Weights of a small mixture-of-experts language model, trained from scratch on English Wikipedia: width 256, 274M tokens.
Below are experts of layer 5 (counted from 0) of a mixture-of-experts language model. Rows are named router (the router's row for the expert), down (a neuron's output weights, with its number) and show model dimensions 192-255. Each number is 500 + 50 x the weight over its row's rms, rounded and kept within 0 to 999. Numbers have three digits each.
After each expert's rows: a language model's description of what the expert responds to. This comes from a sample of Wikipedia text that the model never trained on.

# expert 0
router:442528530486488506546502446457474468487542505636550547513487524560537407611519513491441568448523471560467432502537507510517470504490581472497513622490491416520435561533478666490521373498478479
down12:503547468537470577567556585441434456428576495569525378434439487494472411487497460523580536446485533525444524515504552508489444599501515512426429444536502407472575555519513485500460465424467460
down13:512508474537455457468537589541498552586451570513550506470534597623419584513472511603522526474517475510457469468555415451553526550540475476517444448532607492488479570530473524484473479447489438
down14:422497547452502458454513516576491510522505560503599436458473479643558484472604494448466586531447532450563422522461515562470530497482574372483514518520539479528499442433469468542496453525513514
down15:518408584491348510509433605504565403437416490526563548566451495523370568454435490539439536539474517564520435522484467483470480475460452482508398518529485488423550464471513499517424543505527535
down16:562587559447506543488513427400481511474590513492447455452548516434455586583578499514585483366551454540534478542520525528514530559459479489485548460525504593518516537434662436430507508483486514
down17:448505419586559521525470569452487432525545460461567469482525518468390451511592647483533517510403482551557554463604527454461477422570563494489510491452456588478535502544493530491477449539497491
down18:566531530492481422505500482490440492479537523442487478505495550508547515528452614495486522464495503436472471474238485538509494473599419529541555623504489493358551563441566590554486517458526524
down19:514493539466471459505627560437442473501523553510433554405462417556537496435569535477510492463525483450529537600442437415465478511559532556492439461542424450527398514424460471529460520480460473
What it handles: Conjunctions and clause punctuation

# expert 21
router:512447443456503495466614503458523516446456536492486548499476503559451443504484555522496516444495483542571411555571475601522544611370529564493493508511527534386521562528447541542486507475527454
down0:514476444433497532459369531446494398497501492517516481532477451561448457435490460566533553473559479532496476587551509428479464599580349545503408562525520518512530473550439525517413480478544468
down1:559536473577386528525478498476594411522585434524571661449554512603523492492482434500576525417452458456463531597482513552438504505484494469452470551419487378489440515494544575544478486537529500
down2:407550536433526561498598433454544513537531572535438476410450532484456469501426483534525402559511441474432516561379565621592561508519536565526584510451492454584530437480560484572542513523465480
down3:495504507537402494506444472435480436517535533523515476479501525541504504514418576457464480552481556545497522504411534437545503445476440486478588442504502541450464469515524478453542514527567480
down4:475483572528463459554480476434564496532527537532493497450479443495428547546472412462433417566452493504508482557400548479462571491587396536447540481412479546480496528414457504552545590534460519
down5:516520458461607544503544477501519506428479458355437447509544532475519537551512497494485596418506465421525486519543451530577430562515474530491442474528469438523373377472501545564534523481569547
down6:454509518499472559538578456488537522490444523489563499390518490506502528495462538422424550445545487538488525535589487504599542474513577426448536460465546515476458591511515435518533539473501523
down7:518553403416568492518450505454582477452426586582530448467558539589574517538512463495544501481519517438482507572505550575519507502532397479567448543416465562553564497532504477509611443495466442
What it handles: Noun suffixes and heads

# expert 20
router:516560473409534501448549420497447490534583475526439499467482515498490462488495457516511519519501289555453420515553496611568593523513532450544578577560505479434472539579459565425505446547530479
down0:567444509466546525495511493502497428560543556504494482513491511511519494533487525541464521404484512489541507444530416557474530410513465493487434543517465558418509558514501509421555502533588479
down1:499535446375503551552448555438454464437492485562429547460445517613503445457619421556570435502567582534530481493550494529489436508406508544526501544472527525509541502516444475560520388503472445
down2:494500525508467524602435511464463514495484481515518492468520465489501569461588497515532499447495451526424572433508556486371492512398436595520451531520561457454619504493517497411464571482505558
down3:492579527540472534472422530540561537562491611551502534508486509479476497494398413437382493480470488522488479570412490478483521542388481572478479426502486533417456490477505389359539385538532495
down4:467526581550455493575436462575567575447576458518589595440484467565456475587508466525447543483549581511524500507599518457546541567560574501450461453394521517515516559555488508564495478491466490
down5:512426439487562483523657473488420524451532527456491470543412400511534503532448427446516509484542548388489419549601462457374504438507530484407456353472525429497514484454488463500512523538518566
down6:504420437560384473414426541437531482590511474470533525496483419482506489552432528530433482494480480597424473469459441446444527491460515513532580455567443561548506606460494559590568534499531484
down7:512543492500452418543507533415475467400481456539415601539490596529477534537596505512384462474401517530533473540461467512530570528609582525486469437509376475492554550492491489475476539465507465
What it handles: Bare space tokens

# expert 36
router:499504525617497430470492440440476461440496441462422513431531467539494409527582497550521484548518433548519439508531526541412488426441457523473572584540568442419536519533368515486611423521595398
down0:643409502541530439516548520441483559430558560457434490525539492532492510485529518437502439467474471510503521520572459501436508482554466591537411482518551477488496517555500578503494512467518495
down1:505530458537440459526493584571541557485486512468542460498517556532374552404448530364478477505503516522524553497514404482452481484480558462478609430543588552457507495510542463546545561569492607
down2:510542522573560599538570536470512540512496456480481492491397509405524579439525467444539507449546601518416428420452537427552493408456520493554565443471459493522473582428443554455507471488514440
down3:484505468532494455604522584463538599555556636526550479569504459351529493443546516544550590527527513505551599542505507506493505524493497410530498551476502404505552487627493555460543525429491526
down4:572494418484469520473539494443565482519523522495434485448526536405611521529400540531537513508493420526412433544489530467483623511591461610462512429546533472525453435513572509473495528505523578
down5:497567465433479520480441499488514450466456557464495512527597445490438527513559515462420456494593573408540502445488544469470480551467477561459587487422548428492468437429453508440441492552563517
down6:553505517603473568455580519514440426512398515466478506478452480518512475471469500414475401422496439470539457495410458438518495456599477509532518503519503549490462510480447595484439526434439486
down7:546392547490431451521465508583473463496484518509533449548460516588505492444462511454451457518476483370480468600475435455485453589481482508533460381548559521436555462500501517463519487454561435
What it handles: Auxiliaries and copulas

# expert 5
router:420501537543464450426473475544447582484503486591488518482487461516447495539439491479571503520487554615494491596491514494498516563476543558537590596514544467463463635504450566488538489511461390
down0:511548543455549411432464495568503643598484395515556621383496537583496465480462470478480522520464502497583426497572540516459519609527533565509426532490547547427501524445497448556542538589514583
down1:456505421511591476605517483491546488536490619530542528566357419522505412446408525507500491451500557560553544492389460449518480469435514533587560461487516482496487515577515579440488453424385459
down2:565555444590391470505590514534580542465469500555447521512442444580559507480495498491493476432521544521456515499410493584482521536474464521516460563456420519408559463504441484477468571486515496
down3:574518497476424476522478551519615468443513467476599478534484563529529476544495486463486543469507505457583502486539406412504466510519511538491513401399532515526458602544498459458540490521526462
down4:525500495523555501519456448498501450510545468550558579514519467421414572538559560568551508499472509496446447525594552504550524478516554449485544439487449482566462471531434427450526503524529487
down5:525537399470515488521530545499529475543490572540617488518519447487436503529463579553454565572439554571419369527425523483466538577488475531524391514409533500571407510539518365529547520456493490
down6:537437497468529534527445405536517558482474427501540486518488524511543501575478468500517495476537559451486467460384527468507456499436526471501463454508499496437567461429505494481568563500491404
down7:502530519501544474514379467493487597501589503535533482494589570534501470445508501509569526490553483526512453545511447462478578527433360538504454487610486512512516518577532472553642508520486524
What it handles: Determiners after prepositions

# expert 32
router:485543482488347503484484440489472512393527532607536473427486571462436466519433480548475512506497366633574422503545523521561527456431505417523527596513576541453427501558537560528509435532512495
down0:531445428474537433482457459464460523484518487529526513470496560611433488510512571575455505545496485503444441524484468513428424483537469487439482557585517454405479528569479491573506460467525411
down1:407486449481535495573496482568471435585418560519501495412456455400498498534586571454457514482538454517499514483423541506492501468450410499514502507501563528606486537510463414440524505498474498
down2:519459533472552519531542580549463490532509612462538576482555515489527422443483590503476431381525608362556452554523490456434530590510453541486582509549432387467462520474507501510494459494473467
down3:554459529587521487478451450481480460488547546440417493476559450434531323560508524530496496495493512445459486523436591511451445506487514535460476520436559531584459426525512527517482490510587477
down4:506505559533540546433529513443395446427528517542521487560498478521527452491498505382460563528474499426423531445515552469504489429498532536465465538522446566455544483563535484598506528521527473
down5:548499569454542400464515530488534545443427495405508493504461501514522481490466492565516493439564535462494482501491528485470413472573455485491555537436467451592548557505438497497475426517524451
down6:545413402449439477484553503478446455439531489396507505477494516519465429501529458452508467496589508457443466517543520497481414522575404542512428537562530603574523535545453536470460461452495551
down7:453491530477504401532423513455514514421485485570477531434521496498484529442500485405520499524420415503488520540542571481523532622473504490447488530479465571486425508476536471428541490488456518
What it handles: Second pieces of names

# expert 7
router:449518467522410497452587458458482552460541481504528500501521526535529484474491518496517455487484291503480459546520488550501542520437462568509527565476577494459474629526527625545562476508484391
down12:518489573571525524559484536455547408471465452499580492513495512501425427549392495460508552517450393445406428435482535465581521536534464487568490538547484509462600431491597534492512419535479504
down13:527534508555501543468456489516518492516547475422436503543556569506464553562481445471535500444461511551548515477512549505470434519580543495498473428481413437459502562429502450481521482573504506
down14:536578518520545449503503517400484464504357493492516532544458449475464533535495435449526551552486426525488401430481584563633454501505506559528427549533540479452537519545507543441433546485517501
down15:461449546513560479477498495535480520524458508479474418499468512413521474461519480472457565478504462577484511384336480364421504491541545567458466463563533504479507525472508461507399441478544418
down16:520503481532571535451543484547573613481515538565473506470573466529551522501435519479520502482549434411437591467559511521540408432611574516530509522544505520461477509517531469455421482468542589
down17:518522464476562512390591470506436498510480528518510422380448550460532390443492502502490544501439472565514436533490517529441533530476542526513527402626400472514493511457522510523453567484505531
down18:592463517533586500442552420564434458483495582504550575518487581523434545477526517447448529501467530552536511482618480470524472553588481448457614487486451517511491429517522496470520589554391474
down19:488528538468510530480487576550511464486480505448611455388570518482423456457569491502546454514489444490594474416506408497448563432482496540523513511514467474564488550456528517556408531563451478
What it handles: Sentence and heading ends

# expert 31
router:488609486437462490494481527589482518402592547592440470437504540538456413475433537493534470449499348572511452559553523505511529441459488569447548520511492515431523553567487540497556518486548506
down12:522512502468425464507496491533561487492446492498613439408516546516456520499487468541448586569482428526553470480498570478525455461558526425529533482436559518464459586546471504525543515402527461
down13:444477584527497608498509549454464513424474517477485411510446530498482461496525521497501510451591608398380538492571542551355484507529450527473455507493505482517531406557532537529518469461496465
down14:485449561499572567612490517475564540480524488440435525586562490504612515479522554553557489403515449519484469509496408541479516419481509483531560457507561553519480559480447372391465478433418464
down15:510544517549466492551502402544540524465506500499597549459495533436526451391514541508555428559475574512480458460498513455520456549531561417514417470477520486549432422463538429528454551459484516
down16:559532494419558587546523551595511403455523560547584475549577508473500524512466493495553461435508566540530547459510461445431477568460570586504482534389463610509372414524564530507642530525484406
down17:595588549449601498552555507533465487475578424557510450531488511427500593440534508575605502447475467486436492462440578576435484405514500501457451563432534541445446628449457503476414457462586537
down18:538475525511497478514493536592524499428574411510472497487437474357567510444568488436510520526461503520546455536549497544516498535547473496542500525582494441529538611425477488524555524566497414
down19:459497509392466535480575483500456528454460513520519514571514428534401517504496455526525494505565572498527468564481522532429507470550490535455579486520558483551472519538487603502508480456484459
What it handles: Capitalized name starts

# expert 22
router:428519461495483491535568436579423466466556459589439563444505523583425462555514640507521505547423431527467365578537570546491554483448527550422534494488587567452589518488426568526484501512497480
down0:518507499457449538447494572469469546522497499510476529515515455471506477489562612516610426472551500504442560503583499572513465462432495603425457441555501436526546495514425505608505495542524443
down1:529458502589482550537515532460445532552497459468558475419515491329549577420456487560548411465472504429533469520459558516565474588374541443520448505508424467479448531463484496476532468492548548
down2:494519499504440407535451491517515446595504557573534500535373522406507451599470534491583465528508553446529408555465469535558542557508474556435502475530470519425476413498528509527477492468466402
down3:452504503462511519545613473464518495530541508476494505558481502510438492531538489509596501463511478416524492484557483485444505502566520413597521405488570434525466557411516480575505520461423544
down4:435545397506450439561563521517513485495474540497360498504493414512461549477549497414481563472450484513490545492507508533442512492536545455507469507585495430453449488510412509490522516472564544
down5:430487490525451519511564584501504484476532502567518446489477439526545503556556495442500532484546587401553529472613449524622399506515473526603503478467456459592527459638417530473547467510430574
down6:522557467449432529587532445429560496540530486477499540532463462507494507540501574529537411478536493441546527435575520473619448498489519516623489482563489622393471532595512577505457484628505455
down7:544504505488532578497459517538486513436439494492485549508549498532553577531476495471545384441454518470539530536462397569444500440571528621503414519577539559421467483509501450492469428544570419
What it handles: Digits inside numbers

# expert 3
router:490538537445528473472470464486536590410548532564420525530434466522401469468503482572485550606547485530556432558557562561486412472444499527461601530511533543533532552583423562496557464541462476
down0:515422490396440562556483527478535471460483521395515456554421559495548452471459435519526482562573467468441455480425442427405444477511394446516444506522472549525542563541523475482586443535538461
down1:519489482493417511495529487537554458515517515543584444581482488513497478472502489406486346482416580488480541473410414450502442509473511606510454473463549493463524393461422453512526536409417606
down2:480530573526514566489485483461463562555529540503525458567486452525559506497541424443410482582469503471467517594626520491506475493603541498489398495491594448522499449494459460502521507472482518
down3:480511447479540540410445488516482511550598502522447476577526527462507569480501436507487444505516599483514491513161503480498502455482488456495536491494467526588465451415434545476488528535496473
down4:468451504484436539463492551552555588539538438504439505437621529556503525464434418574503458474542475461479498492577463483492585495510426490550459489509587428464475507536425532519554467438509483
down5:527384514486473458427466525524452435601454558463508517593513441589421510459542488511528553535516500533558493499545450496466503416504501524408480497491507561535428502459468494606476462532481461
down6:362478537476558567493462543506483446590489474533505423456454473516382528482548464480487483583495404456438497578533440429483431522457499527417537510559583572495515497549461397611559541489593500
down7:414507475516500553406515488519548501455542473502515494518547452499462537572430503510456453545559489490460479461347481498526542456512433536533489502593535580497560454480498399520524594511556460
What it handles: Clause-boundary commas

# expert 8
router:491583535437524436525519368544504414513556494519483519473473514474442436570436510450471571459524437569412447548574480538619550495475494543446581568552602408452493563591483526537551490584530468
down12:565577434505480511464605477437522438441535474629480545452496445381458559576481580404506455455501447387454596472388469468459489498547571450572549574559431458468519511509493494459520480491530540
down13:488498464571436579492605370562536494480477583425461486532527528583514483413528472420463531491407561526499481587480533516537418474527477382472442438533506472405475460457511632556507483493464555
down14:494469464533424460491475557492497487450554523498432450429515420495571554532469453509554547523498442515491504495598466466530513429499511436378454509456374513528570448545563520578508489561548559
down15:501529527551517425492479485580584417522463546510478466627452530444519536517431467463536472479497549445501504503346527494503543486490509612450481477476604453455496516414501572430513485482519477
down16:538457585525481514499510570573469434475481471594527453413455520525565523471553390542499577455445480504519548587587459504575545571483425516538518503482470486522459492594515495441465478431516500
down17:411472525479529553501521442518572537475470462460486460515528486501501504514471462453610508488521492546443552489617523417525604443484502471534521539478505580426529525484366505491470478520474530
down18:502512434472539558543487479480506500572529519472450501497554521479503427520544464484512525463542475464532551615441523442524487507534523436437528516575532541477531618554456534491506498526531526
down19:497552489522567484452463508513561527392507456500508527534471564509458585437434522473519530435419474478587495604502604466526506426445549514491559455500525437527488378562460580539476403536468492
What it handles: Mid-word name fragments

# expert 11
router:522512527425520493494494491483441473398527539510465444468508555544474460510544495529467516462406430541453388538540521566507438498410481518554504633549574399354456488541453574507516456451480494
down0:486466603414475614460529529491587477486536492476480459483627447476483552519442471527408467442520481568425510482491449453557468515493574461451484489461585497512535365500480556497539536488481431
down1:477559466427534540463551524526528527603474399461467461457527484526493470475506482527615478553511420520479564506577455442478431488463468582491512450515463575438528533443497520463535425523517514
down2:591524499556496557500482493411516565445479486481507510388468461524533539488502471517506382431407520576453487522513487443435503499508452584504588572495564513525438529553608545547555509521479495
down3:476468561513602607490407439429479472517532556395617512547529512527565589616505455463544452532569446461521546525392565508543483446497549560506448552446464455462537512558598529504623576450547536
down4:475468476463479532520531449567571428501443419410503513428445435433553520462559474492474474532498445526563499534526476479442464512523511477480519522571469493590523543550540428419524474530498547
down5:502547563450479465457505523518544440509554481523520558505550516527524550543566487529541510474415448446512534521463406444543480476501480485478417505509538494478470564520515475543523475476552519
down6:479528479541548543489525458548446449473504519406542526493466400536469478479537448537497448493495633486478647376496538482504563537520517466493430557437552491531512483528503470542468450558491509
down7:561446527496434558453508449372540521527408414479500496525514529470522557523525560565521426522547507517500447473356420490471466509495639441500645515497481500558439519555513449488568479478582561
What it handles: Structural line breaks

# expert 16
router:463522507488438479504513403570417466481617456570507490500483497567583460576526583559534556499487486564650503559536495512522455569446523619468551544561557466485464546517472542467539423528497463
down0:473415549500490508451438453570496468497552483511565500487504599450464569472518509474436536522470427508516527539466395509480465499437539398493523516511467510446546550525539426523521474538484535
down1:483514487558575526599560461485433512492598490563543422509469421518533496513468376494539504490473476426383418535504516440566487462481477542524490550576526504451517564513545509507530492533527493
down2:534516515485569503487580543555502480466483462529499537402572519525496539520443571417576482552545469463524456523449511457443445551509530490467508533477482572501500436524431436584467438480455507
down3:585452445448437458490481493473557523503510528557513469448564555417453413446600519470508533511389412517429550531518471429532488424495544475519559533565414477475509520522520518485490475532463511
down4:521512429506521530530463536459413444493481411499452495452582534591560435456473424458617426451488377518567499521452596512565516436505446490421413518401529528425475519502609420480432540467589525
down5:529538443531539533422317501437534526472550450567533507477539375530502499449517535489541509477522552541462556538622533431514525456506487575549442468469590398501510500581417539431485514525461503
down6:523487495527406567477527643439378491536414440500444477528377523501392447482525425469510488534536514460567543539466553432492473548472462509557556553531555537521578495421467518417516503471489426
down7:566431472376472447567510524532520395437486637497542442406423407503449451503495460486473486482518490561547486538375492533507504486544507529490495582498469535494484441584493466421479515550527488
What it handles: Digits in years, numbers

# expert 9
router:430554478461513436487573462477423467461543473469469527501429545552442430542479494566523532507431568549520472532536492548478545572452542489552619508542562475482497518505504501508564477512529438
down0:534436573510513539533449504510456462491590430456369449548524598511492403574462537529498520518503546533457533527442393498519522524528505483499557575481480463564547483550440543561470556510472565
down1:474622522577447508516460489433448455511579498463552499483551546471490525484574495441401488481453453590577562566620575545547450539635566475444475502495474564450510525510437516541487546461517495
down2:464558476555508629488446541494412402483475453577449482499625513540484457478571511479536465453434468542506563470550498535552461529473477508532520464557394509468466524493467432614486552467425529
down3:514627528555495534504460508546481491398513484432417416423474524578468476500498492410552504545528435457540508539546545467511422571454526521535470540400506454491435545445601378514498510553533500
down4:441575549513475523556455642611554469443562450493445520502555508480484475609496497497533571435505578579437489500548506400462474514544592435538457518476511480503509546414590554508461555439450497
down5:474587441516542572522461563461486395450409462461495557558504418408484491605576426470474447535443609525508376528413395532505480494606457533455476515408479427553440545490498487474538525505598553
down6:490487566559478513478476438513514472465517447547473506491479516487506445396434518568540525425429522524410415522421465514545497529411500500531439526495478490625558510487559476539529487408483536
down7:514474460454502478540577541521466564529489486454467462602466491506482456446602483444503463560513498575517453575475502511488552445466613552537455504537596576498508496513559517486445555475476497
What it handles: Table cell separators

# expert 24
router:464488532516441513501589477380425452463574547567481493426394483588541432474448537509499540514497373557425391566533518571523492480439519554414610702468505463472554508595542616463484436479520443
down0:512406446412557456520471518487552572456551452500465479476475471461582538504513546537441523444480525502484510499480560485436527473561483550484585529550517492520494508419484474495456463539614447
down1:524521477523477429491556568583442523516502371540494518485505476489603511465563501490501477524580543448456550363463559508458529515471442428484593467523500453466495531445529515517512485435470476
down2:432505492536600487520539439462491487481511503444471538510502429548597508462457516520451472465523406409373475475423505542509475475475539445507456615535601564566438550580511453555507462590489515
down3:504479495492499435499521555505537517482537530455473498443573551541560477569496472525483470440433527527429428404510445412382551575473406522507539443438563471455471492586528473501457522511503539
down4:517501542445489459420482502515516463502443504534498527559469427564447476554502462390449344511448412402435512418353448553600591457415575527463512527560519487503492532494549383460423469507478514
down5:507527565478529506585474536539544505552512450538498510513513499481529551460538534519527483578535595430542548489594485536396570547509569598581495485570406468518518526522492560499504517400475588
down6:514483481483325537527473497541497543441487470490543515446435570547494617532497562491379484419538458519453490454568457476482493518512518545454494470530456509467585544496494427523419503431522464
down7:543514425510511594512490572493500547437467565425471458450507496476470513505570462436452434479452518411475528500563546556540495546589506411551480564450488595454435511465500507530474604436506604
What it handles: Articles and word-initial prefixes

# expert 23
router:502452550531404456522463478521493569542511460503480528544463469496444474477538549464583550449458452512529463578564445567557500486359449549495579555514512479425557561481459492475558473506560421
down0:422494429581463482480562546578575564426534493484484466523526488437506494462454516503531432540497466470441570559521413510537488513434443466532454483479556457483469487598462479526562479425386488
down1:527586511475539565452551395502518547599418466496467482486514472543526551591423416548585438511416520504453517483541434424457610507454520513558555552507530425575523461549595395502523596483384546
down2:483528538490550468407449549546483466580547542484516377569555528545483519499493542569395470613532548493490619452590466527451482482533499440584478528522459474456463483463472439522441542549526487
down3:523419436455468479501558500595476488472446490541483442524501549490443497440477491506476540529537464526562544450371478502419548546574464537427450559464503541537518588460469519559466523493567522
down4:433458508470420486602485506490602510444491495574510419564551490460537543550518480546525502586543505529479518537394563461527542558451446506483490488472527509513404505398346475495486591503457510
down5:586375538562537599408579412432501520542463482422587462438537537474556513491437412506544591552625545442509491452469554510466451391443544476503560481515456492467475434502511497423521553510544456
down6:502499485647444396426507507493523504547560439558502507581439582548478428541498579472504534441525545458520487501366530456504576608418457460555471544457471538468648516515523445433593511527562538
down7:519496532479599485544486432542372505533418475508561495528508508414534494467563425533533438495521487549546504595568487491510480495548453475541537444423419474495484491544470532482466539549501462
What it handles: Digits inside numbers

# expert 1
router:452458460480499504582490560509504536451504455553515490405497522488478468434455588486527483477503421553509412508574565607509470565430459575463621523546576405401479541508523508496519445470486371
down0:535459492541477452493477527460478498471601536576520524370488412528485557605546536493514581563410629489541585541560515504459570503453531495509468469521522457536458524588629531536487530493466566
down1:557481492574459517504507446590416463481575465514439475501453524479459479499382417479465561542534492599552467510418501623538531456438599494481550530523473475518479386544560464424562458529543546
down2:449445481488517513424510454502401517455505504417515523499384448419471505570552490476484515496498448476515455481477436501570458519477436585414446565378470555529507430495489504464540516440527479
down3:406437488452511529458534486389524555579409431367619466446541487519450525472432407549487537492572566532498556535390524566452452464549421483479491437438537537550588507495466468463491516469485440
down4:665444489568497490536517581506428548420454563498548449529547516481448487495423585478546469427516511600511550567443473492484620505518508479526544477452466493488533514490525507554489480400371484
down5:502571459531499492439452413575546590527594478467511528525476490565529505600535599501424447453479590422516484517625541541354568480503514520537511509453555536484537533500468515489484559492558561
down6:490566426476546515441497511423445534550444494455568549567483510532446496395394523530545436510520431416526461533449578463366558545494489564499539517512605447511531449500523454464542497409553526
down7:455531509447456569424631444484482475523333485558417417439445556447497631500492496453516514531463482476454489444551402599497390464452433515524472525491633539548538446560393554472434506475511555
What it handles: Word-final plural and name pieces

# expert 14
router:408422516485523457550542385508465593477458491578406490541524505505528481517455498482521493459476432486556416596544517614533554576414446546465575538516497437445509527536448572500517510484489440
down0:489454503495470530585600502475473515453456421563490525469551553493487587515435509485510514509470428451519442478441425544581540466494504487423476493495452444563524504558655480494523447452456480
down1:543525542585606514452505523489456474620519463443487514496554442509444462476555476465457497487539472436450452512543576449397425506596519463468608436563493436543438433506438554491568532484493520
down2:475424480560508473431357485437533470533421434483398421373632481491478600485494485494547533474461448452437496511506428446504487496495517420471434567562502572522429512535450577530466398439582535
down3:462462558541593584466438552456490445392478516433487492535467488445475437498502537516482471485512493595492436514566537503540490555471569519554406520478443502489427495521537459514484546467523464
down4:477481521451522584550501478527422499434553438518439485543515552473415618529439562473502595512547470433478504576433486514556485496540469395472461467498541449502552422506473503504454534484557444
down5:542543562486441517472462513594536465556565500485534548528456579432483542504473501440534431567548497474437504452547572435596546561490537569389480462531491510473538497409510441475476438519494550
down6:513513499436421461480431535496537559576529493482406569441484471521423554494509416427499446441533498614519501479454492513551510548470495604426419550442391545520436528512461414565511498455485555
down7:464411377486523482456455508513526537425422516444412505445477517525460520547568524532565483525491499585507548515532546494585605521491516572525416460500485447502509472489478460459501549451531531
What it handles: Common nouns, plural s

# expert 33
router:435513514498527478401560418549510487458478506526440524537507428498530397546501551517418410532518491494505473491527483493530552508472515559495506503541545387448517500499508525408528458535529436
down0:448473524479532377499561511545514584506484574494461397487435485521565458542468506582459618449521501533465479485531545519475518504521463514443576488523511570526511472519517558577510546490469518
down1:523518511523514594515469508516529524442529467488481567525453485433440508474516517525559514496496439576499497503390523518491593559560401430532361532514488490460488532514565533431437545489426569
down2:546521488518482541537475562482469492390463521513498484528483457508531560527450463431563584499494606490515473404358553562563540461485473525577657523565574520538435479442516585405467509537459432
down3:481445457536415481465452465478584521528465459459539507585476545567536442431433474514379462490534463521422556584510478440426518521458534421506504465535538523498564494546520469500513515548406458
down4:593488597471436533485525486481405536455446560465476478480558482572463501537475447447515553471610471520492569503545473413462469430554437501489500540521510443583567532423562520481545566463496424
down5:476515581524463491513502539525484520453568472414489474490421576467538500491462483455457434404517486492556465493498550523457469479530432505632541558543560594481538583460433566473518475452514527
down6:551435567437510540569556493573590491460544487556451486515456597389537532567460532512482463472543460464508457570486499511532461534524562532492529562570478489581485498388486522528493481472495474
down7:513439523466522495570629582396456495532535483539590505483464480564440543469526521406577479507535501436455523433537468493465587549531546462524613437489498455369495527512542607512440563490533502
What it handles: Place and nationality adjectives

# expert 6
router:432485466523535395576538440494530510480496541491521566477455386491524427515480554500478495487450442482529489535537584532448566649480505492446596479570520383511518573542446536520573418502473433
down0:508457513571526503475530530405519520498433546500497558537483507568427519543442545537516527537550569528503487459444459475606554519457440433535594452521533493602483555477512508447535458585507569
down1:457539598475484515543463540513644509444470496428533544459511466568520494555494545557560349473514610492573452421357477462422472509512411475565551373610563458566555643468489545554500577578530568
down2:530419484524495510496510534504516603540542445609542514501467475466557455440545569555404592531491483553484423456545556600517445505559467477578485644503529539491520556531516511553466557503552502
down3:458480444528563532562426544560521528516532543483443489437472493505493482448428518508445507494511501577450429450489595507504392475504500561537429516475620593519518492516469524499489468486491471
down4:592514481402514541538576454546439473515507578496465435539434551550518514446469475611555542448452526483494486484480478447509481442493497539515545486527450513556572432484483505463542523497547423
down5:457437515510467488505439457466451512474605489539456570633557480457457552440560578549632520458496485555517578561539507563574490473501455473614475581451454532547486545528491537405506436450430432
down6:608540408503509461520480584502564447493489536523495484464523404546477583422590479529465525579432499521523564470591485490548489458524462447505503501526501609578515517482507570462568496460559473
down7:514508411483505566455499495553504501472473443342523562500544476500419542503502517494545586497437528475497548507391478518542534464488502527539537494472456489496527535539507531504480554501489494
What it handles: Place and team names

# expert 37
router:436474424418477518439497561403452567508531461542467533522460581551466476552475539500533531486492431539518423533566511569417521523497569513507591553472458527482456499578435583474539332502517380
down0:445580476460556467578456490486476583432503544539463527444480545433484506477569472477501503500429497521479414476503482535519537508539487476627487548526516468496479539468383515443550539471417503
down1:461599582435428590464574473470527557549500547428456492409486525560551539547508503459462424462473520463564511516459506602519511438445447604552447449568462419528538478460509496507454511544380474
down2:584462448372545532446519524463545535432513416478566482545543540437533462440451532544470396398522514460572428463463485469542467485600530494522511423425438510564547498548453502489448476532510572
down3:576411437548562455578433473508388450464483548502555501532524571491470548406442540564460525503533524547596501467428568523486443513560443466559506454456637404545508522495452489473521476598487410
down4:529472390566560479532580544476468490480424462570547524500491513579447468496508544501495488485475472518463502485491430466474440538469543577505507565367557454541456481565499529522501600453394498
down5:484455500553526467499517428569473559470612590475466526519505502490394470503474534458487465553563570555490485484482476539532427480460476665550550372510521438465500487386447421524480515538583516
down6:504524512495441537492333476516472452521587443470476506476475490504442398515440548434472488491443484439497540476503475430431504511477518491561520582497425528418536431458481547541529570492541562
down7:494496448407517519488436430570595497430496503488548446450480464452474496541466444516556493522498438498498550582552476457439519503603505419481455617560509502497534503405478589399425502436504496
What it handles: Spaces before numbers